Below are experts of layer 10 (counted from 0) of a mixture-of-experts language model. Rows are named router (the router's row for the expert), down (a neuron's output weights, with its number) and show model dimensions 0-255. Each number is 500 + 25 x the weight over its row's rms, rounded and kept within 0 to 999. Numbers have three digits each.
After each expert's rows: "comes before" lists some tokens at least twice as common just after its tokens as in all text. This comes from a sample of Wikipedia text that the model never trained on. Tokens count by the router's weight.

# expert 13
router:515527502494496488521505506515480508478447488465518531531499476554520471512473498480491502494483505519551557518488516514503549486511488517530511485528489482498546525538513541468536471517472471458504492492533509519556530540500511484505536477460511503492498499480535516517523473496499502468537490472494506500550450475466510549514475468472475470501502514489518498507507502504495499472457528508491474532481480507498529503492559520478525537515466500459507499506464478515485496471491474496474473450532494537528530510512471440446514523503520507553486499526487487549487481506439510455492518486501516494484525480497484488535502483479521511479457547509517474462490464525525495522547503471518516499548502515451490523486525524512467516501501502501473517512486470510466527452458479
down5:523455480502475507455460519482538523497535485462514504517484520484479515495490523491528483462528539525497515469498439545495507477485530500511489470484525540521483499518506471473529495524490519471491561542501508479485489509513453472489518539545522491513491465491491504458511487535498578500526436457525535460441509525514522494510526489492512533486530528489476534554500507528480460517440494496453464497516487545456473518506425488481482497499502513504495494510506513503468474497510476533502507525495495533510470474482514486511493452552500475498491496512482462481474510503490466492468490515517482441474481490504495502530502482535526512503521492542517499502508525504483474517481494471554535502501506501519481503516483525476511518494511536523490492528502487528505552475538504
down6:500540505551509502539475510528538483535536494468489485495503512552511507454464527529504470508499487475477517517491485506547475474488491509478493508501466532470494486470486532519448490542487515498487482469503490469527506477507500511533541498496480444505467497487428515515478506486515461526502545538495508489529460504451481536497506473518520521489496500456492495461499521553502473543544489530558503531466487530502491476506513488517509504488467489561484458495522536498506495523456524513499479506479529485478531462494502517502525487477494527486523558508475507488509515502509472511493458492456487492488487487472528479548507544507471537481512497470544526500481473519494472489504460493480507545478466529491489466497521448521520500507511473483536495507493505578495503525493465
down7:521514460482543553540469496474504487514534462509519555516509449514500512473544507490509499475500483500497485475481480545485499523505499482499500456456497475526498465517486490509505519492517516465520457517514547522518503495540486481501471526448489498470504495525507501458483521486520522480544468503513500496498555441566506526473519506532427480452506527518458507528517487533527520475514500508505476501518504477488487510460507477519524497450529444495482507480458494507543475495511473520530521516498514487480506529496517499468490525474480508509519486499504521489508491515523484458454480486493528505502454467500485528523494479453522459517518550532564492503501485524457548471533522502519511470511470482516470538504472498496508510513499558496503475494524516498458472507525505
down8:475497512486533506485506497479479462503499483471507452522513512532498497524518523517495535481496532480484510474497447531482489531515549508520466494524537510477517513494511510513510503470532474499461463542528490466523535470474526531465486500505462495469492510537489511506507525579554525561487500509494520435467459519532530480502414487522508521508488486517531499515481504505498493505493496513510499501506504507495530517482483511479550472473468524441530468527503494513517495549494500476505515499491547544485500497528522476507575491511479470506447521481452520537517515487517495524490480494521483516522479527533523474500506503482470490497503531505460446466485487473470474460497496492463511479497492540528468462522463463526508476466496537496511507487482480519485492534501482
down9:517475519467504450508479475440549510452517481480509491507535504499503524455469501535541453491521538530490532506415495499478529481469521509488514511494481515508511529512520520555513496521510516510476464506522556481524490491491508521504465491493478469497504482498483536490502518505507498529506491525509483494530515484513478494545452492460498547464487519491512509548513480517544520521531479484464533465507435505496480462534470513493521489462506544477471467540522509491471495532517554490516498487461522463470448522501506496459507533546469501496531551506479478473520467506485489489487502474503494519487510502544472511458521510517484517513459497460556466475485553482474511496503524497506516500482471516483528503468483487487498520519480474535513502477520505528518502498520499
comes before: " and", ",", "\n", " (", ".\n\n", "\n\n"

# expert 7
router:500500492514478514552516490537494517468500457504454557548494524542480476479491511486517536479508523483515492497547519477484528564503494521501508499504505500509488476506504517492543446488475486460470485482554473523516503535515511459489487476529513487506497475507492510512456465483525523496456499492469483521526471508483487521495461462502509558517502516504484506478501542541485517526448486484525483510486489512480580498519534542510504514530478489501510486491509497518462493512516461477492491482488497501492506520502501449486510558534500521527442465486517453492487540491450504506504474510526520500433476491518469510525525482493548550520524543528479485503480487473513506544502522519508511501486503480509503511487528488502462504496492546480456522473497483481527565493481453
down2:504533482510490510537461518481508548515519478516495449494507449527521481501518501502510487515514521512527503508458480518496510516516517502503514482428483491531524487520522485456535489501455510491507497482498517506491518540483495493470528488489493493516507500480522522493533524500500523488482528510528442493519520495507459497520480481528531498450469458539483491482570430480499485510463488502525512507528548464475476500514520491485494509493486465507549488524490481499546527511508487551478494492530500492538504459505515518516463512573436537456536512505552508483481491434537475540493507478493499516514461529480483507452501476483508519477543508491532482478472508489542496505529492485472494477508461526493519469495442492518471494496500514521516515481525483518472449482518530
down3:491502526495489514460525484473491426473498467510485505509454478505474483504468517493528499508489535497487512488497529461472512489550496502487536510478466542504513501494520490489487529518520498497482509495489465504455514505520509473518536484499512563516489504515494502495495510517522493484470484513487460530509517487511494505467559462514522484510541495489522480489509520519535485493571466519496497471500504531454527486521501485479500472470478470498542519484482527460516507481481506484478495501490512492514499500547510463487468455497446483538506532492512462472495523500545526501506475524484493533546496500484447500531453469546480555518528477540510490559491541432542520565476479549463485493540497490461492496504530547494515502510540493477504473508492488488514504486460532
down4:475520494492510495500505494453462503501454507511516494467520515482460544503485520513494456487489521509484499464508482510460489520505493504520440507475501545477452518486514503495509575520470543500479481481472489502513490518485499521492480492513526461508511476486450450481503530522506474505454515464510518511554502485466516526482534522491550471507465461509498512557489484521523506492517515486488500471481482509537521531452476484527510523508499482487531455467519491526489496482519541437480504505476510520508471510526504494499492468479516505479499548520562511489488486489479432476509488507547488487490503485518499507481468500528521503472537480514523493468517483460505550508469537562542511555498484524510497479530529531531485507512515541532477489501532495526480457532477538
down5:468491503476469558461522525523556539532536477538505465500498508528472559452519521502474519484500456510475509501526490488517471506501479464470500508476490509467495439484485525458512488477480496495554497508480533519508524466509513526486518522520473490485525574500497498474555485469499483514470544482479520489460508496481509514483544489523508481538498490537501526500500476473527521530473498482515482502496524448481493532465506487488477492476518544541489483501487448524518511504533457510545498478505486479532495498475452483500546545503475548510500482464536562489490507464474524509490529496497499503515521502460511519526442534477519518481469487492493472485514498505495490481491531482515484473525497475518458492490480579501523485529516503527512511489488481482484479507502502
down6:455485487466522507460507534451537525517527504495490508484472466522508513519536483457507486539483490516472513482511484487496506517516475512519531477498449503518481490521503516488513532489546519533500540521459484465502491519484430512542499516463454500529453465475481486502493488474470489520458487478486549537469465512487476514535478519515497521498512479549552507497510473495510488483422518481542549462503493517475513517494509494491488539493509493477516431514506521542550473488498502535497488516501471468563480510518478457510489486509498510501510522506482503502514488499509487511493493491523495486503508535478480525548550525478497453500524478492539513499547501500468455534498545505482520482497505479464528500446524506473552481511522526492517479527507484512462493480512529
comes before: " |", "-", "|", "–", ".", ","

# expert 0
router:491501489490512493514521493517460524510487531520473488546519507506527450503504474484470513505534475485496522523495529475544514528423482534469505505500454524514541496518471515476473488486474517467503480484492477517500461528484467476513474507485539496508488512514498543518498494466478492475488503499496487524509491501509502509456471461482480499521474511563537458508535516479501549489453468491548486540462522479492553530523490540496502522508462493500465486522446491512529490506530488518478514473473527516487509524505502494498494482525493474498491495508511495505490510542508471476451516494533526537483469463548480536538505517491521522488523530538507477512475444471488502509493535465547506538508517470499460526479501481511468551550532465467470479504502441525543507476480467
down2:474492486484536522493488493509490522513522491515499487490515507535526530525495514475521465453520504461542505469454516507490515523536501511494519499481521445499502509511443538475539477509516474521490496540514507521532517538486516539507507535531482527479470500477512471469489468444475517491527502477536517503503529514488542492529516485531512514518496502509524516525506513473513487514546514481531528484489478516487466522462492471536542469522499444532508559509503507534464472517468478490449489510468515478463486518484486451490522495472492456523497471520483487469511503455497550477486533484455484478453538523512555532510513493492443463503463538496500471495528489536462520474528526526503496500495561518528508503484479496502501487467471438489449498472519502497499484501491511
down3:465537481535503465538541475484515520518488494504505493493449471489535523522512522491505495490465516519485492533504517527528547463439530493445516484485500505508468506486475500510442515491504470485495509472505504476537480484505466496443512458463506491470486506521520516476482473516484468519506524487476504486511521528481474524520512505512466501534522483488533450489520506522508503498443505505504493509484531508491432463545514502475507532502509528507503484438522489504480507510449494488502502533504470484500524504526538500509494485528528513513549486541441421519488483491466481515454496533514464526490502499539497508519460478492501533505542547525527501450463513482505538494512543537471482502507523561496541537535482513478523527485514503525499506501505471531475495481497498
down4:538478478491485478479487486481483489493494447488506508481513494519513523505511533480502505488521520504520490473574520492501501486474485472478504489497476510468493530554493496497456494549500529521513522465488489499491497505517466495512491507495505501502512518532509519519452483519490522481490514519485523500500509527460496513512460475535501523478468498509500496491503487498519489507456484507510511480503501507564509517455503487513496523477510517510512493456473519518445530455463467573505480483514524520530547512542500496491482456475561481522481469495516501484525540510505497499504539431467450498552483459502450507478542531491473448494525501475536487487491485516489509533537504472444568544503475507497499542477458473470510543480547539481550519484485495532497484521506519
down5:509494462511503510469487507534503508483514509474455485512484497445500469558540492478476498477497467504510459499561585509483520444512497523507506533494532491491474524477497492507476520530515516464493491483494527464506490516533469509559504537503516517507498491498518496546502505455513479542502486486490510493448476502466486501493537514490533503484496529521498473469506485505532477499454490463519520548512453527482468524480469459487471488513520496470477532479509450519529510502509454505486506511461479520467528466496489514486535554589467457531502490486466530507481451508505478498488544528498527497528524494465520487492503498488543487499510505539441499520532480483513496515523498538525494521533531512480525476479475458500487504527504485490496524493499498500529535488482508
down6:488545508496496540495528538474510507534475529501527502475522478461515515511537469471442479497479497537496509466496494552525513456493467495493472496498506464504484476449529448481497526514470494521470503487464497490525554488513527480513481493529478489466483499523517468511512477554494511515524527531474511447490538494481497489495549523492493492519466520478493478513454479511467497493529521520464488499466500530486503539504471545559549489511489519465525486514485505491509491515480485524475530464479524516564474519511483537528500518476501491519447525497487491463475499488502471480498548497473531476454488528538545517499445520486519479502509497490486516478502468512474526490525457477520492459524512516528457529528509475507524494556462521501501537533525458492509504484501516
comes before: ":", " ", "-", "=", "|", " •"

# expert 15
router:528500484443510528509518497513512529488504471482527521518537487521538467516476504484468470498513511532496542519496512458486512561497465543504518515513471483530490497471545526481534499471467499481460510491527481560502457499491521476488499482536512530480467528484519467474504506487485449456516499466511491525493487554481491509478481511502494552514504498516499524524533512481475501501464527520498486498514504490476478482504503559462530494570532498460503448477490507506476518479478477473484510493510453507507534495491511508479492516488515464516488505540524504499480484485499511573472480482464488464463510512532478497501498534516486548477530569487500478500522464461554510557504525483520474531545494499467466523508508528498544490528448495493499504486511489522492496486469465
down2:479520506490508524522449490527485474506491518529497495488528515536480502504506523526511538504484494484505538489487512503500528463525482491503527486505453520479515506487509477468486542457503468471497525465508469515497462527499474488531454479507486473497503547516484512502469524510458527504511513509500536478466515461435488450505497513537563468516466521496479517489501500504499476502486530481459504496460484515477521558494543493497490467483477539490460501480439449527472503500478510459504493492475510552501519507523494526495510531557532498508530536483461441549476480545509499443484521501445506504483520491479482494486506505549529516534536481489486520492487536553509515487485474526490482475523560515533509487503474541502504509505497467488513483477501486505509516510549547
down3:529572478531541546469522506460462538510519450535517483528512468514479513478449476524498514500450481503475504551492502477471504518474468483504480555496491507507503530510524542525487483461479510519475506435487490512508468457512512489491502513497522500514505487515484484491508474541490549492517498542512492484532485535495429470520523444499511523473460514456472497495496506503497499501549534474526537442472480479505520502500498462510498483498537512496530498503509520496501472498533512507520523467520498515511529548480500498513481504513499507482494463483523476525475487497482457511496511480484511523491415475478537490499501468519506469505510498500550512487500505533499512498499503518553471502523499544543514539476495477478544533532550474483479485468463483492508505486506469
down4:501533500544506487530502533509514478482473457476513492535483475461513497526524554496536468515481492508480518504475461497484514469436514503546459475517516537499507488504504525528502478502541508506448488533476517459519519502495499500510561539487496501458493529492490482508540497482560496473457491490506489516499513482475539483491490492530519498502479521483467500473594528482527518474527510528510513501447482484515486498478515530446501443443508488484511462467483481501519490532534515512513490506496475510480476505512484486509494488475514481548495487491494497511503478495424563499505509493532520537531495500492529503517498499498514493472484471492527499504423503507525541505500480473491460499525498522551454498480510550513494493496461498461506512529462519504510511539497523
down5:460524506517470513508542544500546506457482460529486508479473482470496488484495548533502519505497499476516489507495488469530500472506486507499466439497509494542468503504533451456492499471477507539452498507508506526496492495512492498499490481554564515486466486472485482509567468479510517437540518515502488504496496478517460472498525471509527523510503490506474476507495486493495511500526522517514491499495497493502521478503514523505479488489486534505513462542530467486463456508493513500460479549492544523443507508485568475509495500447506524517500506521512525533470546497497534506511481498521521510501527520529493493452551492492472447508466482469487471486508491472518537497517534462498513470520542466545476551494466518502496532518484498481497458499487533561491521497529507
down6:450528518531495483511503491489527508514531508512487502486527538518517505522499465498465506515496505470532517487525501519453472546503526525495483483476496499515460481523500496533472514500491506492510477519463511580504468526512537531506448456486505485544453497478485485482516522480500467515501512521461557518485502494525485472490556541511485517516531491506505539438530432489520502488556529502492508491448499516502437530505512494502506507508490516507522509493443497495463528503491480504522506466495479502508509500474487510513518493540518519496496555481535517490477513539491489499467468497420522505526502521449493505461501503464486486465467490496511473482505505483508489504539491560543508490506500494548496496488480449513468504528486492513513468500508540509425473507484496
comes before: "20", "19", "1", "2", "0", "3"

# expert 9
router:543485476459505507554546517537499495483477507449490523541518498497557478561472491474481500471446532494466501535532499518487479502460515505477491450496512516531504493526510539475527497489522474505481478484544443521532505511493487497514487454510519535525532494535505497549502469494452487483506484481497525515512501539506516521465471486485462508493485467512570536538479500542505504491501467487557509478461536474465499521487494500478510507527515508473471501506501514523520507523500488508486481495472478521473535533484515455462465544501511484544472520476476502507459506514517497458460476524509516507451492466512509517525506513474515528467487552501500508502520464502482504490534482465554502487491513513490511530487507503506459489515463492463525562494473477525479509496484510
down2:519502495464475519513521517519559472489480519506507505495558513498508493548511524534525463530466469475468505509498509485581465515471517526495453515494505529507510509480519505462538521513497459527513480479515500491474481486458503506519546512499542492481536459465462533463528428517468501517506424514518474476493503552463468482494512507487487509472517520527508499544518500509530529481537488463520552501465514505484498538527473508525477486492498481572529471458521455478465506513491505532498536502503500530471508487496526511500515504501499472495500536485492528475520522527550505490505479454496494487481433513513520506491504514457503476492495509468467525484484499537508434525502487515486507498495493477506522523521498503510459515499486478491516458488504480517497513469472491
down3:476517516484467503468533468522519527502489465523520507465495531538483520563485515491495511486510471488532463508509564496508467504481484485554518510512514524493483470462515550511490500483514486534481443477515484513455485486495474485521478501513503508485500424476523531520466508485469501465510523526532504479497489497505492525552494508513468501462504505483525482515495501504468524508495508515493524481442498514569493515533509475473450483482538526526512485518491482458534508517480547462510468497491504471478548452530532540499517502481507505517477537480500487509460517531461517501476523495505569512534479495462467515511486476478470495483493491516495495521502519511456512503472501435446528532511489541490469493492487512487527541541504477494472503483504519560530497517503510
down4:487492564524529500509555516526532503524513492506481468519525491494504520534491498491523445518485480511511513556493513503498434496541522496489480494475488509535492514492471504514476486481478426471513477501537537470499515548477478512518466503533467499496527518542520543504513535512497519471500443499506528495491495519527459476496499455469503508505497506549495535446486501446486488517524480506507471478461494538500502530510469533491456480504521512499539478508498491505504537486513477499473462529466509548551486501474523484549495479457481489503467538498443474497525537502497507504444493485494503492495521527555477503495472509542494510503529501481465483513516504472472470498488516477530507470516481510475497533517523447525546478497486493465534509522494483503455519481465511
down5:504543461491438538480484496523463575494467508463504524460513438487518525499497527488479509515488508486528493493509461496510503516495524514494520480500511514468473461459515489521520492507491516500521482495522475441486529488484523514544478540489525522490454487528529511510498491461495498563497563501507475511435557465466518506466472522523520478502498502467507489472500502487499477514478479503551474489505471470469499509561534520455507509460518496485481498486499500461489504477475480534472528481513533514503537495503503514461459500503523479504535482547506460483537502536506482531518487536511495509484525483484530493555515516522491492507527492467540498505522555507518498532462509514483448499478523475520503510515488489476515464479507485539502503487515540499533477514450500
down6:480492485498455516493500486495507487483473517486548487475468507510500503547516500526499487502523557502557495512523495558473465461576522531497546516482474508499489467469463499439508504516490502517509513500545471429482539496544493470468500499539518442476544489473501519513501489492507515517465501561499485518482512519463510500509487527507508476491460468498478491502447524484472460487426516509518491500524476466479531525493489494508524456519499492483487486526537462475518505491495456507462486517485456450518528476507484463493501490498437519492518469525526545514505534505508527532484499512508497483536509515494527503493514495488521479487525491529503494498525493526499478536552500525530562493476505485482479504455495541501512512492500515513460525509507497515493504483506535
comes before: " the", " to", " a", " in", " by", " on"

# expert 10
router:513527505477484488517491489463515469459475496513507524513515458492519466510463460478496518488543517488508516511496512541503528499492526503508565507488484480520507510481521523465514520528503497489484476497514469491549514519546502477493522481519530520429505507463505473495442488480488477509512498493481528515577486480483501528486431471492510532468479497505541513497494557509504492483467493508520475575508499525466504506554463514479553515514539498498459496502524486505502511501477469499467488475499484513470520529545515484459519524532522507491506477536533504514474541482430470534457499521544505487505482497552487488496475479463507477507487519490539490516510507503483461506529516459512533499479528504514492521523504508503488525525463501514514522491484418499515546494517512
down5:499512515517515468510529497520518496476513514536495543528515529491523528537520524538522517476472516496461466525521466546472537494480504458524485514466463464524497485527509568484514489531461497540468490484479485451532465474510496479517481500514533511516497521510484495508484486548497528524548460480458501500536506482507541508481518485513461488514536490510519516515455527501479491513430517512469515470504447488541464530492526442515515519504504446510481478445500488492481503459511487522492486502509451501517546479505491525493528496483463519504485463517517471460515461472560476496515464505488508493541487482519526486513462507498500535473523447501491455529461480470533515498493511522530549490506500533492502486531518494483488526489500517497526489516501509478488516443495495
down6:514481444526505514506457473478495506525478519529479525465510487481486463483454500503507529486486489504474496522525510508484499495472474508502495528464521556531526479499493475522489480433502525541456478504538500519455495478551502522553478503491510505532484580501522547508531509460489479425504524474499495491528556514482452507487469514521522489516509513513515519489488522493488502494478493501530514502529514497501523494481466536494465464497493516447469479472504521491529545473484524472537497516508503468502509478463488481471538468441468431471460512550478489465495456489478476555523488530525539546517510516525486505473504544495515496527472495487524499502526487509487513534498503487516512501469496495504501493476489504525503519500534532484507485487523538511514490544498519
down7:497516483506502489511525532485491527447479534465479507531542497498487490493474518530497473488498499487465494515503495500532518509461512530529470495496496459500527458486502509509452509517482502512500472520490477534510518486499524484534508475555510505490490517497503496501466522530503521457511496529488474473487494556513525520497505481462468502502478459503528448488490500469465521505487552475440469484490470554495530492499498512559500498496515497487489506510512480454492511475504552514475500466464484536542535541508528521494532470527496514514502540496485477524574519462511507493535477494470463526486546513515452534488506482504526485495465461499517496496502512516506516465462457506539501528473547499449512485544467476506500532456484545511509502463541519454467551486512488
down8:478485484530503545455501532507525502527498442481504518471522529449492486454498460467480463493533474519498467547481514478510517493465490453480499528522523481484476482514453529518495522545470432512487511461519529515497488470457489487521502488511518543530498469483486532487499459512482458507511511463533537539479494512503538477521517473553564512522514503465475497473488476509564500492470547547487457499517487507501508493492515516419530503449516518536476483530509477493503533528497518515513514505525504462482498501492486458495495475459478511450490492482530486505527477490501470516538534483511483500484513525507521520496536488478494498479506528517511499484497483524498524489495473468516483485475543485503500484523539495494528495540522479499510542496549513505526488519517528
down9:511519462454476535516497476445551561494544482488516514510526533511491543473484483442551485525529505513499512488484537489521487517489541499519493498520508509471448492509525469505533464502513532515546517493548538478502512492523494489526500546490458499479517495431475483507481491516495489519496489530506509459534486512498495480507521506554414475527480523519493500518493508493486490492494483514492556509510497529498519469495485522531558504521515498505500516522500494499495522473473471483468528481497495505484515465483509469456497518487479543484441449502489539470459500464472491507505501501506480467484480520497517513460488495500480478533518478535513517456498490509473495523466467498538502481508497497474506542435552507441497538488517528497503536523514499500519482503473512
comes before: " ", "|", " —", " −", " +", " USA"

# expert 1
router:512557491485504507566524515471481555494526495500532482516509449523491483500472468486503501498504495517487517494500539509504530499487526516485521459564500502475528516513533508443511464480468508475500519502502492534533554492500519416504519483527521482500513475505508494509462450521524488458474513501501493483510453554483516580480472491494473494500496502505504488507496545560493500503496485486489470517509503511442520496526558500453512547530473515482536474480509472528506497531483501491519472447524482529522515518475520487443503507509517448505496500493545491508503480528487501505475474502546482485465499531546474522477547483512498496483452509533496459459523483464510500525496499475485527489510494512483496507525517512526479521511476492511523512475466464506489487463500494
down2:486500455471481480509465478441497470509522498476517494517534497529463546502562481490492477501511513482470472493496473503497482559477511470491555529501502489475464504504513517495499503507499468521494458499462510477517486477513498499491483525498485521496479499517514543493464501500499530495460499489515450491513481480477523483495487528511490470486485493469507486494476521490456524473634461515534509506482508488522478507522494528521502467492505492490480572499517491439461516509496449488510519491432512470524519490526513531445474506493469486504474485487507518514507525507512494512486485497518526523530513492488509546522538529500492513491518508512506517497530512540545505458487488549532516548496538520526501470458530525530484468523466507510485496501532523520491533505502459
down3:503507494518543487501496499461497415496505498487497536506514473508492508490479479470488487521481478497508476511494515502479455514491477502502487486481493494485494500493475506471554539478479477532493469528498522508520491505508471526477449463488492563492483500509551497503467483491485512461541487493512530521540455545520514494478501526514500526454472542489508503496505491481473507527508517491538508474522527503481494581537471454514514487495553541482475520531484487463526521486551510465502523454488547461465514506504509484522475500519532500467522475484516461522489553525490504494486480518502505495526526481516509519514546532471485516519511468475499509459488493472500508494547496515456563522540480524478529560432464480519500522507478497503481514483515523498502442491497490
down4:472517511477500555505532507449507510506478498498506480505484473514482484500494517503479529526504524508472479523533489512470475515463506483467536512458540547543472452495529483551501503527524514463501505519524473501528507501489507482453497502525480504477517519587485491550487496487472512499492495561492528525483520500546516497478489551476485481499486495505493550552538486479456432477533492521475530481530506463496492515496477473479494478509514488503421508510495497486507523530510556470515505488523454476521533530524480489509482490481522490509491526496489497500474486545515531475514501485477514509499545511459485496434472470511495458510507509504506503519523462484535525454535463496497522522519452483508490504475522511504511471515517467511522517475494445478519488476525489
down5:509476511526486503456504508473502513465542504503518503531493497516512522453481506474486504478549465410532507474538496488512511487518450506487457496528501469501537520478551529456491531517514479501480528545499499507484529514491516479483502517490513494484485472511458486497481460476493522545534579525510538516528526515516481512481536543476530516481501502528505540463545513513501532464535530503514471472537486546474497500495501527512484465490506506480492512524529477483504489506521500466447485515506523504463467473523514464490486518483517511478515488466482508483452510502538481541553490484514447489514500486506511434484488534505470514516493501473485529492544474475478510529493467465474490493480442509520524515535482475497450483502483500510517467499518536514498486506539502
down6:470486507491486512518499516445512481494530500467478523541545538484475473515531542490540482475490486507481493472509510478502489488476526543476481487499464500515535507513508488506514510456475465500492509481498437527505454509502485498496466500489523480505492520459454496513481561520498514526519465484465524534493524516459479495509482493551515500496490467491532468497508448452475514496486480512505517545511432547514503535486512554526503462503517503529459501494494480479487503499495466502520493496510519501498510561518518510504505566505463494491507554467501475480490493487505521520516458506486492525565479492500498498500500522507508462514474473512467538502509501525546466581513503506494499462492465485484552520517470536492486457516526530474532519507536488520498486536476460
comes before: ",", " (", " and", " of", "\n", " in"

# expert 14
router:500523497460520522535524510485501513509463495493467517536520490509503431522507473484475531515486483541508537508506524517475547531496455555459532478546470502497532532496528525498544487488468509437486499485528497546533521542511456468516515489491506567474523473485514463511494496517477484436475465476490514508510464473516530517480457449485461507507481482527532520540496549539485510476479495557526483547469462514454534533522517537478496524525486510507502468520504466519466493525484492524532463496506487480512508521499496475502489532507489519485465485495498485514495494508491464529496500478504500504522514524552494490465529503497506478520471549505460497467469525491502525512516510481536515500508510475493509495494489525514473484506448507508477534494462491514478510486470458
down5:545518514501501536502501513478503529503508476490480488475457520525506497488507457488491524473541468504474481518487520538513459543525501536524504501510484543513480494524511472521502489509522484508535464487494505514498509472477527480504482505481535495487481520528556518496525474491487483490489463524487489467495491520500446495474454489511485537463520477477504522526469537503491418480417498488522537528528501503474503508508503498456507514454516459525495534507515484524483488493514506560490493511488513498518484475514528504457533522498512517499490526498513507461493530533488521442519558501523504529435491497513494486514488471489519478474480490530530517501510488511521494460512507527479480523471440478515517503458518545501473497483516490450477483552477517476525572524535448
down6:512489516471488513482516496511531473494506478478523488528449507497462464537508543464523518531492481491538517551489537457501511482527538496509498515512483485506478539505528534497477502507490519479486512542490537506495462555476542453511510490506515497490516496486452535538450478468473532503463535515548550479461547466448482485542484490522444523449471455505433482481521473498476545500483533491485515509491512493487504514481461537510509479489514470494544496493473502492521524493506523510477496476547458484480475514506459507469467472504507483529464492497537482491503501517507534547482474519481548475507509472527535508500468514532478556509507463510520470490499501513479498483513518478513489498486505524462502499509485548490493505559525496528482482516525492505491515496475516
down7:480478463442513447487487493480543502529541522497480453489485471548476527472538501516523497478505502504502477451500500508497464484482517476509530510499539483492432552484522495524497518507474475444493501461490506498551520506516460468502468490510522495527486476499519490534527532480568509504525476497491488477477543489482514494510452496516515538494505526528523509530491491501492485498534549493491443466490467477483499505503480535500494526498469524556510516467466557473500558539463507517518481526516475500497486518514542486504499525501494502505497481445492532521491533492498499515528512501497501526514506435478520500522497518505507514499505521540513496491466488484468451526511430498499537505523517494472465488461558512494514480529514511515488499508482497518454507458525493
down8:501517491525507505527499508490504483556476502562503507488523488470481508500468546470485503528483478467484476471498506512503494478521498444500504521531472502503487502531485525482487509486516506501512480527511542505517561484528516471505480467479470538494536497501495501510468508531494502536540442499475516523487498476488512505497507489457491515497498480448486523544483464515517493548550480534474490530542510529518456496507434521535495541498517532505513503489520519496454503502475491510508521515534498432451495482472505490488525491485506507466538506503489481522491492488474516556473498469493500519460452520493498519530512523485493507543513468501510534512448516445520485471493545546535515482445514500497494540466432472435504545478504523489514508467503489518495480488510517
down9:507494502526482479540542529515509476484474488501474491494494492502443494504508512502504542484500498512463493511486465467499501494493567470507461517484475507513533487497555484479461537487476442503514506498511548536462495505517477510496494495525499510506522509490461526493482490479537519473511488507505455494497567528516491455511512518434501477496537508511529489517530506535501495488507489484546499482519519485485512504478554506491486538535526507505475494494459532496502507511460513521495521510514484531465505480474497477535474488451502462488495503559513503484495476477492479514521475478475533509480507453483585501481486496546481499459526550526503501461501519510464445513468507516552484530533550458499476486474517492497519495492503506519568471509440500476505533518491480
comes before: " |", " |\n", ";", ")", " John", " –"

# expert 6
router:499527471497499484508519519514457515498484505496488523509533470516550515548511519475479475411545522499523536507478480514465491505504498569500513468481458529504512499522516509494517453497485493455473443485550440514491519520508474478506471440498520560513499465502508538545459535445462506499485502477526523483496515494506510491497502486502474542481456536490521518490479510503500497528471516516528479524497484507492527543503522531492491501482494513510484495510481476508520486514479502488490473474499500507492507517527525452455492568469494513478468455517511481505498500537484519514446503516543500506480478519490501498479491491487527514479497484524511497503496465509522498512499483502530526563512516474480507509533463528466480575500489494504521514464460499557502504481453498
down2:533508481481517536501522496516481472520484513470554486541514470508517479519503475499500509561496550520466495494458453497531488548500479528495473492446485523491552513477513523512519496499480486523530522531459484502517490502452491487468517500486480499490507537528508470465532536527465499502479516468499473516505490496548509512467514502471491470483447515512519526505507489540499507485493470499509511501467502505512484498502516509502500509486505508477516525489480529528540512493509504459504503532528482452500485536490500487470490478488452474508498541498443540421473479503501560466499494490535513466519511519459496463476596478459554466533450471477525511543508511485498518537535472525498486520510509519497481506479517483480486485490507516508505464484462506513557497500506512
down3:489496477457459507483551522510492476510521526502537472502487464534509501489510549504521475503484481498534501502510549523471487517541471494478520473498553521482499468488503525492498532491521481510464508478526493477446525527494511492454506476514479517513502551498538529473470484488476499509506469481546482505461557507473539532467536514525475524448483515484499518526523494476509517455559488506491524514501489525501490499522520525500489503535542492527521525518513506455508487496478455491520502509463479491514443517523512506435454491480537528520529495515479467563479467505508466493508502506492513528488517544453535507518466494512484471486490518531485490513511479512479441529509465494484483497525473438517471487511554492501485503502467475500475530497483499545524452487506485
down4:516492450511512509491499509479490524516504521533498513477462511495504465476493494517522467480508515507491473455553534483461495497517525520470517484531485483477508548534488513514507512486511488533510469461520478458520501509585504471526497549514495536514491520516503460499505498485536528493494507512493468505508489508489477544522493531493495496547481442500527534485570538487487531452488510498470502519464528502510529507513507471482528495513521497460530503475464492511490516533527532473480579478497493489454487482481491549496552511490524496525525522449527491485515485544497491519493499481465479450503513499493493463481506507464504515472479505479441503486487463512515517508520437467501469454520511497540443479480509432523499514481480512494512500516520546504482512503486504
down5:518511528479524484469509523517496467532523482541484454480490515498527473558494521485493484551471490541504460489486545460463503479511510492500522489496518557444488543462503518526502504509495538511477486525501457486498548509487460498508493480480462499499458544534474484487516534506500494540490465498463523541461497500492484488522492470531509516509487490506499479528539516551526544484475494503534516502472497470450496460521520517502474516516507518532471484495513489532482462501486513533498513485534525443454531488489460510474458492519501523546493502517528472496494529523494469506508518516467462491492512473559508488506507507544492454480527499515471462520500491563531486491509492441498476484521507450486512470505533505532474539502514507460485460488484477514529506524499499
down6:475470522511473466516504483485498476505450512478463535530509510485451505519505457504547492513501515447465528530509459520491498468514520507455523491498462505498497475488475533565500536480485481476520506461513507486507470478491518502512494546503495502516524474470548497519461480539470472480508510517477513510503526561502520488533505528485480471460487473480520521527507477518486469542504517501488524507519441533540506508463486494487537504484460531509474495516458463544531455541520472479479526523498524548499487507502497500521537509483484498513511517448522466518531553472494474485496482485522478465524481525535504472526508491525525495506506525494491509474427487504532500525558476534514504530493510527479492501478522499496517507527515469477515508473485543430479519479495505
comes before: " ", " the", " a", " his", " January", " March"